From a checkpoint of a small mixture-of-experts model trained on Wikipedia: 10 layers.
Below are experts of layer 2 (counted from 0) of a mixture-of-experts language model. Rows are named up (a neuron's input weights, with its number), down (a neuron's output weights, with its number) and show model dimensions 0-63. Each number is 500 + 50 x the weight over its row's rms, rounded and kept within 0 to 999. Numbers have three digits each.
Before each expert's rows: a language model's description of what the expert responds to; "mostly gets" lists some tokens that are sent to it at least half of the time. This comes from a sample of Wikipedia text that the model never trained on.

# expert 23
Digits and word endings. Digits and dashes inside dates, scores and table numbers, plus endings after hyphens, such as seeded, cross-border, main-draw, 3rd, century.
mostly gets: "present", " pm", "level", "km", "⁄", "century"
up0:540541480457448435517489499472537545492415421491498439462406532440474547529481467446477444483538437395399533517517524431533521456517429509471422584502485609441610517413483444520609486469392512
down0:535605484535456585525530508453560533519523494446415461485430562492512594531491475480575479498474400515499575523487506586481543406647535558519502558503456490519576452549522513556576459551434490
up1:526540445506471393563513457492464467482432465639485476486543563489518503495426513486503458555560525490487558493588611475477546556502503402538496514403401560404529479479441474446491441494502524
down1:508576562544578592538513491465525497549582548445454440529486468546397542438559481542449542556407520591480461544506481513556525535528608544488490478490477464565505445511578496510447504600466517
up2:534465519489552548554603504474524542527476516552469538468421554503608520577537547530476506481496565497509457440548540490479480564548479484535580556488510552445542515454457505499455523469526495
down2:424585452424477466568585552545493433605526436500485496535496483489405405532418462573470475426513485501529518498555435544471482402517467515440499416546404566568421452422486483488410444411475451
up3:500521477494469402540552477550575467503527556524463426526419500387570490517515510578485486521560444473541408487463528519486511518405502615508558551524490492484558498532445418597559458453555586
down3:539448562512442497503605452544504580517577467541552569557514462495451431555385499532495423548533435470595487472610595495398642404525581559351506418491475605510518506488482530417421504519461537
up4:507576458521569521608504609501484541570445497577521527498530488469551499511488455510518437513527523473496489515533425507501471531541512505453462611401579543446483532529509465466522518486481487
down4:509517505522571521467466430496561503462568595606567630524508520521516488513489537513436549440475586428524430567493498437559578447414485573513434526469588581533518467410454466560481555521622485
up5:535531456490488511545489488516527546496481467514432500403487437514528489512462475509580498573499491536532513545558561451562505502427475569498488437438524466497485510405439501538528398481474544
down5:486482544490497452494526409576496573553483410438465479481480526505593522501496470429580460460499514473417493596497428488427463410540390397528369509549571458531545465430500535548466537509403403
up6:542492498499584422515574510531496363560562433526548555436426519395534412487469532404486514555552433541498460489499644459573517503501468589470534472452495491410504533511401547491520472432482506
down6:464541450493568585492536515470478436503551466419564480489416495475482434506526470580527491568454422466472503532522519474454515381437491463480536460519576510464503566462462539479515454535643584
up7:524479467408594443485537541519482491486482373500447436419422498391493509532558584464524473536553464499537463531555471495567528540469474571544439477498511581445529512428443513560536460356453481
down7:543466531483502543605451449456567557523612395492516510443415512495416423484493482501496575567408479495521502579511574457455523512554508475431486470487521546471537497531503481413458496451583569
up8:448507470476542554467556494450450596469532519504549468497614477585598518495532664458516520527511504448487439543572488530490489479510560496535556506491535455619513495516319426580527477511533576
down8:567478509551569532521427592465606481481430503531581519532445455414553575468591411548447476483582517559515473508446425476487458541477547479516510529429570544436536532429485388436585461476554477
up9:489570566467453497499498536499449472485543533540621490504603559467580402556482606495553396493481607430490431461511528510535494468482423529538601485442523497491538489549491428500498436548482498
down9:489485461488448479418510476442397575499459518520505426498573536435453482464553533524611529496497414590564482541494421539479542547509489543552530465578442522536533472475501391475562441481469418
up10:600487465460492492463563501591551480513516508500499575458554501499578443486439609521510464455484575477607565403503587493555534551483442507490520522429414558446415496530511456553492479526506439
down10:514547445537579511531500496458411458501477512405505407391412462495505511417478456430520468456450550514542593589588390554416519478510484474504479534630515449577418418499471543422497452462478520
up11:464581483482530504512529551547535509537493492588441503459533521494513402548471520468541493580572489481512463474562465582508473576529423508493427592489500471487499516370466416510552437492539495
down11:391598554508520470497495530484540469559458497567507515619506523482535495452591548452462418440435591478442548458535575522455445509499447435552454562503481478485450498486500586461514418572674500
up12:526573443526561456547545491542511519465556522552465491484544464408555532502555511477667461568562530418475477470560495483522513501525471469573541513519529502469564524432515558528544521490458490
down12:427421475543550430404490569498494523524510397382508500554468526430429636485584563564535573509505430566516507602530530575434482483489552507468437561507554471570522509397414414527489522539552512
up13:477451524454508450581519488505500455551443516507463454507417522455552530428551506465563490466439617403573455545525547505470492507588474534496444466470518484497555484563481519589539465541536591
down13:519586517590477456499627487484418562557536501433613454415525526489544451486432518526607457557492502498507545486568508455453488540510544522396571458478462531487610502574463470447524592452496580
up14:496493461496542435591517574541593466478478408512470538462535504404514433517456583491550478575475500531549507415570514497523516497499576556569524487419548558456457549451493528538505566528563545
down14:487496444415585625582513439498458429546546435437496448405413467510513485523536545494495475568512588517481419488496492515492548366507627463482515530471462457496427506396428573466527529500451500
up15:501505580491594496583586531556635461568503463504578487401393526479496449516437520539545522518495560403545409467480404479476463560546568505586525547452408561487526501520503544517481423530481526
down15:537561540428485487473523499462453554551508433462442534551456472494310435610469500485499508457443483432544463479530435595470620396565489512458510433521452573453519534486484532510490349520511602
up16:478437521491561454469481507505425485565512443581478546461437357380389540516565450517478474543524440538492510556511508553455587493485558534529544441561475495427455434480517467598444519441490532
down16:507469575534536515421501506514439485515524526500376600486544465556463449526432479539500530426512437497443451557519595587511457471537451523532549553511563466523488490480529427446571498524491496
up17:554500515488501451500473511547454385647501461597505532430460523423549468513486529426525415561563503468526506417604447421550577421510476560530548516471458555472571532513498474448515459519504486
down17:468526607467559556508518456516465409525448486531443498505552483460570523404499451483594423429505502580507524511523493504478544443497526527516457580497474331451538455532447547477527539518569412
up18:470491441460516485557467442528588536521561479538465498488501549426477510536478539581494488466568478548576432427493477499453531486525494527492463513485462529532411583502462455605480426498504520
down18:676478461495522506482591495455439480427506396423541535369458461515444477495447477476513435483453516497524499525499496523478484519499455511525482447485479519467555546547481576530508527486450489
up19:427496573578530476605584491536486457544453447434505504519569532537523410495433527515541519512490563490520538509575437501460515498513502602540527577527525525523410539429472567505544576454490483
down19:495362420521448522537507471399427471423432608476542360412449427384620521532390470448524554536436577535582530451533498570403511451445538423338502513493603517506490516622465601570485476488443499
up20:506570491451595564599533437507587476451432450505457535447518543490562539553424442511517379523523512474462466467518574527534576456442426521550443497443480551517560578448533461494471518435420563
down20:447489441486563539457508573414592489465545507412481475569493497510453517414560532570586412402407510492466518484442442570438490458522477526469499570482447475519494492544500565416538432594518507
up21:543520477463486412547477546473442478520554516655476498501440476516513533490531570552556470555511484506489510527574582532526503391480413499448428522432561497513502561470434466585460468451448572
down21:528580495542513539492498451471491548526478587449511546459458552521556462495518524404539398518487484542545526545537551442513509465523500543539513587565408446467463479509444535564484562402482561
up22:533582440456564512509516585560572555468440513572489439499509481483533549509487567546548535473470506386532515476525542488492566493616426556559506511523512506553483606518494459491488493554513557
down22:465481449468537538487610532420444471497515478554541430462555486472437507646448587538480507465428567492514442585468496481518592524544427526503367479470531451578431481495501503530472477490483518
up23:497513435425614496476453525497493532526445518536519461568431526483521412530586547517512556501476490471584535444517484486457593497557450595496582521514452505548484536508538505539562486541422546
down23:529512589545567519488532419439434477508438617503501438473411518509529459516484483422577439526465451431557571501522457497498518547534440485518479525542443442488481603517459502461598454397449485
up24:521522438448546485577562483542557444510393442543516503384450531459482435583494464434503533462475562544473545566537493462480456521539445497529444540554506449442624518513540444475534395468552498
down24:522557443509503554525532521527462465440450503531515444443449517525518521466553565477501487513421491470491525445455477557553508494524423443521447560532487464569472481479497562512488499526475541
up25:568623481464568462573571506537559501547433457453429524435527515481478490482422451424512459582625464476504524491550535417658461564469447566523530482436610577440485506422504380512515522510467489
down25:536526602604517453545483512512599491457539573570522581541516465548509557465502466619408545467569471539548409582475506562583507463467580547430530552456550493575466467464514474446492511466487509
up26:557424475530548568496458541418480460519451581579502455484454424482512489588515500419568486539539451469467540503624502459492592488489511505510475503496480522518520464420500446551546476474494502
down26:505593574517527554410455453446479539611578480534573577479498571440532566442559511486546501442552424462528506517500550558508435554418464474542503519487447487504440488479516510482483494482571426
up27:543517481544562535525505562541556481555502519500448502409467463543492512453528574495501528519546532530493479474508530450490519559582502554533423563485466585435477528450398463507449519489455564
down27:470475451472522455518629542553494411462424440385475374465535530547505423486484538559452511490479464475494450497526425487468578508482460564448455464527470447501500439515480483518381455520600456
up28:541560591454608496510519556507514564481475517506490523477459475499467453615580523502592571492510536533482437453528564467542556537544478590535513527489445503380466472518490446599523567460417472
down28:454523469501478432463385470447501468526438421488556538435445516514542447516530506530553557471514489381526559519414444486501445530529417547407453410511425530397494529487419464553501527520442456
up29:533504484379525557497492501489508463544494530563464479490437509463594383571496545486503481507478493473500485455483488434535509558509515474512551503438484524514478519545399449544482423461525499
down29:470630519491480512508523446435471546525560522522529430501449456440586474499527459499618479416479493529570588505480431475473499564487462480427578499511450450590439442540499469472427489498446512
up30:467520430508552524498524560571580442470499492529457465472535536585545507444417589519537514511452537419519455464463546471520570488557480600565509483434479550448436533552534456542519461543561459
down30:511457518541508519532464522546437437480479491436460381530555473482594486418497514457487476585565503470491504565508491555499512486479550534453504557499486319569544421507449413476528478491470484
up31:535470520423523455537559592509481501549533473455555417536530530540541488501446500474524500520494502400459495473579422501568481501466373567546571582431481561569563423503461492535541559504460591
down31:503508487403461478396479508471487515543478543507527469431547485492554446449543545527497482513543517498580533545586514533465624435488523494488510556563464403441523434439465575554492530519488406
up32:499539456373448497481416435466480543494440419549523450448411508514460462462469652445491474524525519510451550507539495580572602567462494524446506531554528505465552414457522469606486441509508504
down32:499463430523535488512515484438513513561532461464655484504420556594425454515523459589517502455517432491549549496456448484497483501499455399505534424620495577479479390560574514518456558530520521

# expert 36
Inner word pieces. Middle and final pieces of long or foreign words, such as -burg, -dorf, -ridge, and species names, plus later digits in years.
mostly gets: "enburg", "ridge", "ologie", "dorf", "sky", "mund"
up0:517531474415566447491457490512501471451507454486473497451537449497483530502428591512465503496524560424499471586569538485487689470520504508487347491498528435375515511618450544484466387508387474
down0:623415524467454591510519472460503587565406544450504444417483493546464533584472472475556552571496489406545465464560437564484564468452506587445510516593495512551535458472558527496508601402431509
up1:589460497565575526468542468451539509523472527485437429502476462510550479534442451566465474569629453545453519486557487383535516452454584492468470511532530458440475615523509507493526432506490517
down1:480442456471493489518539497417518541509485392509485536412511578491511443545473469569506481514561461404567562492504441495432570563460631474468501464536519496437500516459612452507495515537505482
up2:402481479461455511461474462511509493500524562500518502464413469441496385531549500460502452574547469427524466487477423452601485545563513525512511527591448471521524529506430507466494575395439552
down2:496505499434477524530486472582544488433473495514509523450489480525513567448513579460497569402567505475569477453538496531564444539513544503536519455531509464587552531562532484501520523506426512
up3:584548406490568505543564534500482465472519573467488403510521445484529468544543537466482447564513456470540457555500498496467604513443528450501445558471480493453489502464447424537558461476393587
down3:421532471537584482584455477586480435449448485520640505435474516485520451508512504464559421447532473468393402494502469503477437451590582477477500443428498502368545525428518558470528557453482532
up4:522576485392560503465468491554485470459445463508625512456575484438574489512535576399543425499503588507556456553604520444440535455502393506498548490506515512469585479515528477499555468438500475
down4:452480512465469489446549463480482498449498538559476504523513458545537431531516476563448439440615503444476433439476390555564537470463501558445469553522529510526476487580480484539570484411413448
up5:544533475585565472438550432543505499561507420524444440463450466480555435562479535500468469500549430516554481477491534433552533501586503516495471444465559532543405569395520511461482401427435439
down5:471495508587541446430465521467413486551511473590479538482461494538490476532531520470514490492503544554543558568488486424468555525478519463551545550522549445524454476515504521527623449504586519
up6:541535570529474412516496534481494570492468553489538407474567616483526495489495591432471532557504590462541480545433485465518499440547503561544422496456476526453523559524512485522516399507419504
down6:434505419411474509444470607602465461516455518484485469519522571574514485450460572466484501503589530508477471550548608508464428562560496515488450329413424473490437462514422454518452501447514432
up7:493476569539541547509508483486503508544533500558466510445465458463468434542388494521512430584448556434596538437474448442415511572561511491488522504503562479513472536507496533493476480467441527
down7:440471478551608571602470501466443512480544473498527561548501435555457476568563438504516530484453527504446419407461509458559452557415547447472419490617589471504515451499636569524539452564561557
up8:589512619443489486458600532567529492541474493470546476524465534420501553537485493474492488515470538559485419492582567428435551444545395564575518519492481535458498535461573497551517417512500586
down8:504431455520480618447533544445478462531424524435482404482468548407468513447471488459509502519566535531602544598567507605583454497499485453451436502553532521580468500444539496581514484462533515
up9:508470550504570452551453532453505408505469502504565546454450483420481510610501536503562387479533511413509467491589455416481515479431368473497508559501482507462485452535617536480552471608482519
down9:623477503537519476495530523484492439605522523497448529475497533522521501495425504520538527445515502410533556517488425547505491569512506421496529494463515385517366502532518468467515597515518549
up10:497516442480463466518523511588490452497502479523521502542505549524470504503494502501380488497534467417512537417506456486540560607462437543510540454460542420523502548462472493545529510468503582
down10:597421549410520509465481543474524465409454538523526524454496460450522515488395533615456502597434442448521442548498477576488446545510520523420450508495547369521507507523434481476519512467527494
up11:499532436384505483471530450525583526468482466469476444512406510449509394527503502487515386461583480511563440457524516470573557483550473494550534447479482551545471646448476540551457504574423504
down11:436468465617449547498533420523569534485580439467459502515520471460471552505584488456461554437526461589561430476608468486494386494485547487559501577453520439600474523453496574445448597526470510
up12:563503421496431518577534495454587523468520468516422541509577470506403467579577535551507411549550471381601561459490519472539590470496430476506447510501395499557547526531387540564450493498381574
down12:548516571506408504490546488482566534454483407465410478543562468480460480555474497532492458520575463463552558454608531535477528536563662500406572516454500541464533539498450454553591537427523447
up13:506494501482490532557584458552573491493508469535498416516505545454496494562506534493436473579603459420642413417503546448578538559512428572539453403464494573438521437482474489561511467547497538
down13:530498482525396486553531497566495530544494537594469582487471449543550528475574560395472495530562554506526546526546485469527524503596430484536461514409398476559532552504583511527481472433480489
up14:464506443491484446569528547555430450602471467522489435551452517460499546485586485499567550522536523450399446455468478489485442513493470484508567450499501581532515611528620384552462600549642562
down14:544530486553434445515494583557523445503491493467463465468558506569510422475478501394436332536471498465447519474476498519494537524454464467540467475441482509536527497592464576616494540465499546
up15:460539519510460403572546500464520566600425463486538475557517538493489400523449480532465442507543504471453377533482540504455461531550472559587524517426564521496490476572468480542556494517459501
down15:561477432517563458497448553512547451557559536534471445453485524483584483513539472560398441466570472483546507602516433446594447485463519539504459482453497484492471474557485530438583469519541506
up16:483522546490514499521504577470487451517481472548445466583491489551468399495640496478518472562540504410550430466514375446534540546519546477536396562482488572515515442525446498502550553564420502
down16:547541518531433429474577537439658460554501472568421574467473524468442559475579579389491458467499492501507516619564448484588511537436528401500542535451483456492493467520435508589576508518504558
up17:439449486514590521570477413533370429627536492539449427553444492569603502554440429510526512648558541596453605523502540477573534523536545517511418466462368476478533462505498434568493408495484497
down17:487469457572555520455540461495442620511527516524566485542551556474527505521579574514528404436456524507501503510538459568545492499472506562547500464404377520529533503505525562522506628463454499
up18:459514476479495556543507469579437482555447512491485432599446505391514477521530537456586453598457566467458457476528448460477491555484480527546423507469509630512560593450483580510500481492466438
down18:469551552510416447403509550465581459486448488433521474576486487541515502432459523393535467383514531494495620462511496451522583472567464507449513511446456547485452520413519599533357616419434533
up19:561482486534564547454514528509477439511510481448441400452523516504572491513532560497548441571415521413595559516526552460603505568585421510616408432446476488498475519577493465531577409516507596
down19:494446499548581460546455474549552519529439590492591436487444508500470508462528587463544464397492546498579450508584583490558423560535475491432553461494534505511489563471471484539496528521604409
up20:442504441562490531571454549527421467562516583482532505450608510483472491451601501516445440518557499505491565529503500524502560452436514475565451432539506549454573566474494561477560410561428518
down20:505540479606435426440578471549439458441512454501533518499415455579484408390527571579540504529425479518535498495513468575500454447502552505516552504533505475590574580464441521471555516560436529
up21:464520533462489531582536553508666539483509461506608502561540544509475446476475512484523442571530560508521501494457500530517452525454418512569478525499459518532441569423475454597545441506475480
down21:514514481419510519491453433581529486552465481628469483450471509484494509501466559503514521542489571367522503482561403398556566510565498509482455462500534550432550512416503531561428459558565543
up22:526552481560544440481480399536511497471607527548542455457491499462529435424543520595556561530585506471577452417484469433539636466507616541506495537514514411427504604531508462498518501494562434
down22:457458503470505493597467499430495500424439424509464481541427488549510559471409481488478464484558479511472395542422519529566536454531515394497534502487471596495482471505511553625535419454579459
up23:555498400453563480507525533493476476419399589550512497558460523516537453552459457559540348576504556507505513402585446490429596496521495516481452468425489477459525568508519495474597470480478563
down23:487491512586558507572530536509616544493636433512518490486528431382384542553512440521468468482460461507430553510540464630504472453525551542477421468502466479529478492510546555477370492578514606
up24:560543502500452508495570467519474473503527556411455421460501444441561505554554533504553448540522451451429445426594510551561591515559539614484514537528525461442548465531457556524476549540419482
down24:559635526490486562522526571511529519494546489495569501477562497542528524491540475426450496530535476543488512591498489446611506549441477446535510477481524477521484468464492524507501458502526532
up25:557512532419592546568544500494571466433432492519499539493567535471425443522470464569530475541558494475471520439549508437435492497392389491504498586520480528515515496411374533500527578614546442
down25:550471520574406498526452457430513545493447533611510538581495535510540456568502467432419556558587521393428526497512579552602426584516438505432488598547525568448451502487467434510453384548515502
up26:633585540535566506501593531499509544495529556569454545508399520426437480519522563495503473478508511456506535504491508432453565566471515507507551590543445537513530509403512541466610445479540508
down26:523516543400452540532543528559505550468437450545468512413489437488468539524438542500456478577532527440521458435625488526426498501521492518493460453496584442436544563548493478436487507529449526
up27:517548538459448516556568520546555503474466443539524435545538597357515478529470486534539439529604537497483432456575501475591526532541453582583492487456511534416564479453446457567569495476475493
down27:558502509572463538462561473534603498469523446538468507438553439487494525477490467512441446499556501548503495440542432534488475474512459468430515518466400467455537493413449517442498582541473409
up28:495495510471462542465442503532434526470482556570514536483454530449509499517575499545506485573535496460501484519512533498569499517466505412486560504442489477555487544536486515435527560472458541
down28:427563478544527511550465432486489449483451500577490540556506537477463504507486527583588485504540492533516441479500446542497501526409430465507455485487476449545499507456503470512453516285541417
up29:499508426480462516469559489437481450495560478520461459441480449532542470496464564487491461475537470518593453512533459382554602422494462539473459520505397559491540585433506473554447395469483577
down29:551526534520502418404523501434525470483546474516448513524518519511585477527607521486554556498480453542453537395567461432539528498467507427451528583564473429483519532481548475458516506543451627
up30:445505543485498354535524562507487554500466479527490463454488554364482442505532488495570453533450526546479411522546474460453505463543464426444478514382577575470595484380469451513522508492410471
down30:493607379636553501470470465441525532486507492499606491501539638526418416456572522488515466414503488496492523466466459499488493528525458490534494447508473480610527440424471593499490555493511524
up31:624490511375540566552496534529512520436482506532464495443527562531513439534497550454547548554549500485514489513480529553557525526459458577492465460449469575424569473447542534591491426465501548
down31:453503548386537478481489531447449516524529495582597489497528513402382488519496508540473531525527540432547543399532541496547507463531526500475476553556551511484580484414512448484583439446526507
up32:530480484468561559531515575533518458581527464532495480422477498360470468500524484453546534497487448518559452490549507535503581491632547518467461498480498569417557463477507441539497488460471561
down32:573495552473451516518445492572529512531474506551413562560470507400484484475415457564500526542546518539535431405618546475429541451473434496530511505450483504406486470537528474483516527496553494

# expert 1
Coordinate degree signs. Degree signs and direction letters in decimal map coordinates, plus year-final digits and some proper-noun ends, such as °N, °W, 2009.
mostly gets: " Europe", " century", " Carolina", " Center", " Assembly", " ==="
up0:537488464433570482580486605492549436491453564454470487480519504507635525434511504499460525518475609416521505453541467525563473521521412492546492473423537455452435473468537435606536496509520575
down0:402553409508511467449490577558525498571524469485476462422512572473427479472535453607565489458551527531485416547474491519488392458549432422488550519511498417566561546493478526527562546537483485
up1:539487476461534457497493514461501528514520529576494432530422533506525466558493470503488445572483578460464468463529410442493515504476473521489477604574505539509430522467468476558492539474517523
down1:517485612550531586519497525514522522536474511457543508500495451509603551537547551427442498504520447536495495551459544579491491494443492552466492559469556623432400522525467480549489493538533490
up2:491542549456583404580407557496498457474469588592438505450564498488524481448561466578507473487506499408555461580506442523509541492537486459507517608397436616469583496508519483502477485539578590
down2:545514504602525461559453488500483482505531593491491448518462581539528487503552503513405488462490478555501514476584463493531450551549464495509487525491483447500447554550507447463433532523475410
up3:675511544539501455483562483502561483562440418518550440475527498529603444473512531536592461476441459459528457448409491474562499548477496556511420434504394507499525524408491456438502431585511476
down3:468528480517528422414454430493438538469499498448516556605448516584481461544575451399488399514519517544533530495547537444485469562585569572543517468549476495543457477491517519522481446453448473
up4:457609402464531476454503502556567358584450541502472511520553599536448562548561584509542499497497455457499515472521502509491500453550495514453519586498498506553592445452488508497537478462485563
down4:548530499534483498485496561624591560451485570532543447514505517505531526460426485454466457553463475571474535552466511441449511581555462386498595459552490526507472511528492573516521507492476487
up5:552509466527545571550471535554520453450534383635511528542523462414576475551521483514490551580616523510460466529532438560472503517525459514367505478540456441436558534478501451483554439502455568
down5:517520510533453525406525563485583508479438549496545578464493574532541517371569482499556463495478570597496507452447445520504535479552519470379387521520542581503513552530478502459438426537536543
up6:503479489545491465485624498497497503566509388447525438501504508423524501509444556465535480469494504476428453437514496493581484583553515511579533528509424540414579452558529485547539508520459458
down6:509443450514507556540532405477545535486586536510524474501486520543549440575448526443423468521495540515518475496475520472370506581507544586486570579406454455516478479487500469545532545384550443
up7:474576525493522545454578517578464502454551544514536540554533524456478436526541549574430500549408549412519493557506510515340525479469439460589487439506480547499510463537480493461530460586494509
down7:495563442424498467462430435502423468474503519502481457444456517512525598443647538492495407533505482467522490533392540482502544458518555485429479512489537341566454500488560482501502616564474466
up8:486547533422496415497623539555570405529488488515443445439494510517489505503566562555519493495532485424439476488542492477537574517577428516537442539539451524464498535522405520522571531415491541
down8:468481468489498502519468554618501387560509542436484546555540478520536605469491495553464521481473481551497487460440450559543458563459468423489494475454464480476448596495444502514504528559492483
up9:535492458492452448579445579502512577484472572542483515478497639465425453436450509601552464520447539476480359512496484585507534508490430542523506507507482549509483556444509525620497487482454427
down9:449476472408510471539453520571464475556563543468487505459485515410548434570451447576435437488374447510492529399496556482507486543584439465465438506466428475464481458540461454492520503514496504
up10:578492477528562429528632493546387510518505433512405552486458532510503446544502500491428466574498463554476421447528514426544495510642468490517490400500440482601624554518456473589530425501440637
down10:591428531465496478457536484541448535546459500495497554426463485385510441523493487402514567502404435519553494437543608565498427447481452478556509452565534550499485572464449513536475482444442462
up11:506504514460516494483439450502562516461497466457467443579498446531574548555480470485583536586600472532588448538464505520543553528431536583506516503513538525423502552410543430459472531503556501
down11:566433486496524495466468502442445508469545515506579523458513539479443515461479555555386573538538511459432467506585501547558531418450570541568499447549507398472482570454585544502549466478585464
up12:457466502520448534587525562587517409442520336486493460405544509534400493440503539518492463530412516493431554443605574471436466559518456467495428443509469588512514546448574480481574441548468573
down12:538485518469505467406497551625382558446513511490486578514420459490517586449515479470487504409482490501374502486449515620514434420519479404508429448494543597505503552455551555473578440417554461
up13:499520503415547451544500529559517537535464550406489489434556550533589520532485519453559395515502463443531473514585532452504508588516480593525442554443536525466537516432530557576525560482415552
down13:480550489483493496466462439592548452634560443440496537453577425548572438582569420496480550519470412449422512476464520460529425503634519542485427539554450491414458465423507560549521482483437462
up14:494551475513475508444496549559498452553446488535428534522471495561472416490570534466448487507540499462444437507483443424577504577558489469535409600490376488527543503508509500434553376472448550
down14:472526580552598528529487427494487501471472500507522496453538530524585480448571410502391565475462615561591426450502509501511500547542486491592483508449560600530450528488533492418460469418487484
up15:566498482543540416515487543527550613521477467492452551471516487504644529550549560496474540531534604488472433480492433392590492505538504466571532519411531569536415513540374511550477473488569501
down15:507513489489522560429453530487507478578539418457495433450468519493491472468466557607487583556446553540478390451480472553504481479578534444537406567482523586508558534512446441473483443583443425
up16:554490515497508520468508477484522470587444457560371551506438505523463479509550628491443469506480511567454344523521531447598547555532487446584478588491445416439562586568378529566596489504559496
down16:460433531635561483559520471430449431515463495503594511466523510532495542399492466559477550539465578535488419389435492560491591546563510524578494553462566500482477567475454491520524445405552479
up17:512513442562509478486514443498568507425535454483408432480528410456474517587492557485476498581490569533501486510493515516446586514499465521539451583544515502454545595480512426569467489369500554
down17:554486605502507516415553435542450527461578501479541441490489515501425587481533436479592464475421527545503472442532500539507595566512440498484445594587541583511519487437471516528523426478584538
up18:520520502528442465518539596528490526480501530487506410456495465534529434574536490519524529480534585533494516419551435557513540557573560608517480444544393556449516515515475493572521573533362617
down18:531560443437448470494579506561549561494416498408483484454519600453515472485516460522569537582464472473550474440507427451526425483557435537465519533511474530468541503470475450476646463538499457
up19:460494572462586505566468492526608515497475448542431485439514508541493495442531445514473582452453544554479485529455482544458526520428520534473473523448595496473511518597524451533496499497517536
down19:541482448528594461535488436511433544448494489462510516578518503445512547452555451525525469501562556529516474526363588473606506550465526489558606520411401537528455566406461504507577559550421480
up20:529506521491547452517554523510460489467474477521469517429560553387570581479519499443453502519498459532560424444543589489550565475486509559541559502421479511541512563515498531466542487459448582
down20:425482463550513523430531474548593485554468485505578531543551448431559506541478454541658571527500451506570439475457535536457417396539516436555467531458497450454425454467462519556498565445469423
up21:559523512524459492540434440544488478514473498522413546533552507504475425470474522528507503606499502529535518411526607511546486485514448482460482482483519559453450517540449554556524413516457515
down21:545503513518404559497407541633489501464461463526514577563440535594615546397436437566481473497465560523509489565491514577457473603642473529479541540475560541491471519481490533540515497384511480
up22:471524463478558468453499514513539553492429507451445518505552495423522480516386426579513576560523519564556419473545444516479515518491553517444564566506471596490525417363495491516532507390432452
down22:458581436497460535568525478501426435558485471498579422449494511490565513522530489555479506463550517493533558465387433388441551517569469496424498462562534540504554556548539461495478419547457480
up23:536440504463481467513413451489544473418475372536444473451487511502604433503536531565587554598573517419535394593516487525527464469497514538451459593496460538541483601469452460568502528442546555
down23:505493597576500579467474521485477434474505501543515527458480447467508530523517533459458513442555459416560481587449551445527545483538488557439445574441509506544413502576446469457523445530392505
up24:503581490507518493503511557473533491506487474437479468415532558422505542543538516530476529499393438514474466452537364534453490522543451442486567516522472587500544483541441414427434480454537615
down24:535497475498536539451343432473470526407496528485509498519418438470514532509624484486408400597528468453393542500535512484493587559512558532429481488523545383473500570467550479525537368650462503
up25:515539446445487440490531578556546412607386443490499495574576403510455534539498490535632479491616510538543547431512596430494501565469471498472477476531533553491562500450514515435568454537523498
down25:547540481596500531579459450592502528478508509447508537495394509512607459438492491435558546398501496486537455536422452459465490436475454476536485501505549538575547522517443506512375482472444566
up26:488589482522481514568427547485428502441497500469426434412526451577557501559567393500442478562554462556447445393506517424482536492592528528596525463484494563524519554461566501618534483450587484
down26:551509408498651509387551564455485543445500525459527547550568425427548468522453486503553444487535468488486408483452503525491409568536565532548504481513357531535457527563486477409555444414585508
up27:428490519523455597422478564495612457493442430491489459436385520508432551577481461554453481550556424458589503465478492516489466458494550468548539423537554527473535629489524445462495502398515506
down27:395572530450522463521430485450473475406513499495491455489510544518570494471491503564481474453551490430473492602577556484523479498516494502420483507481435481404480502555499512439482515489449571
up28:533477509588427530502507455469513490492614599562469447448490528483505528444554516444501550573434436351399433559498575459514485475458398494490422489469570600544555482446463499470432463567490557
down28:522532505544486510515540591421493435525533482495536488493477501439493527499488512378465499501545491582512385544492443525562408524487486431507459531390542513484467500499589515533512583585473524
up29:458467543520460452436552588405525448478472504544471458384514505490561476557503505547480468481517504571452457517521550582518540451504499480544525568531525430485500484567494476434506424471501469
down29:510523501521403541507459574607608543460474521440507434483542525468484448506394515425456472486465410475424471423490465513471517523481475426444441425557580379593549512543542522485504516532470506
up30:530566466458541577545447523458506569548489418561464409525460521496475406522581427532500483519577554503539495425536461546598512619487488479558533485509551538481546476490420458584442453490468458
down30:488494523573466450522538595562584478452490509504544516493481494522502539527503567471509500473445540486469536538439430520550539542537501561589483610583527553472600477472489485429454439532525539
up31:459493553433471434609424412441489568475536547505543519431439501517556452537513453467590459483611523537548522459521557492449566570461470556408561458505427511470497505570560438485486496492434493
down31:486473558493469567496443587618464415498517597448419542453585525539552496492556552481494470449506523491481554435430506528514568453491513513502565512508521589568453564521453551571532446548527394
up32:455440521451484455595492383498585493544504543626433534506587438550436523582477509557478521520578483523445491464528515474479526464531431599477556518501437498426665450463472538512579446483477454
down32:540473505467491457524487570553482495468560558541533453458504526519526491401527515438490532533449529535475456456487496568433473492529468551503526461403522513560503531514469607469560470449477480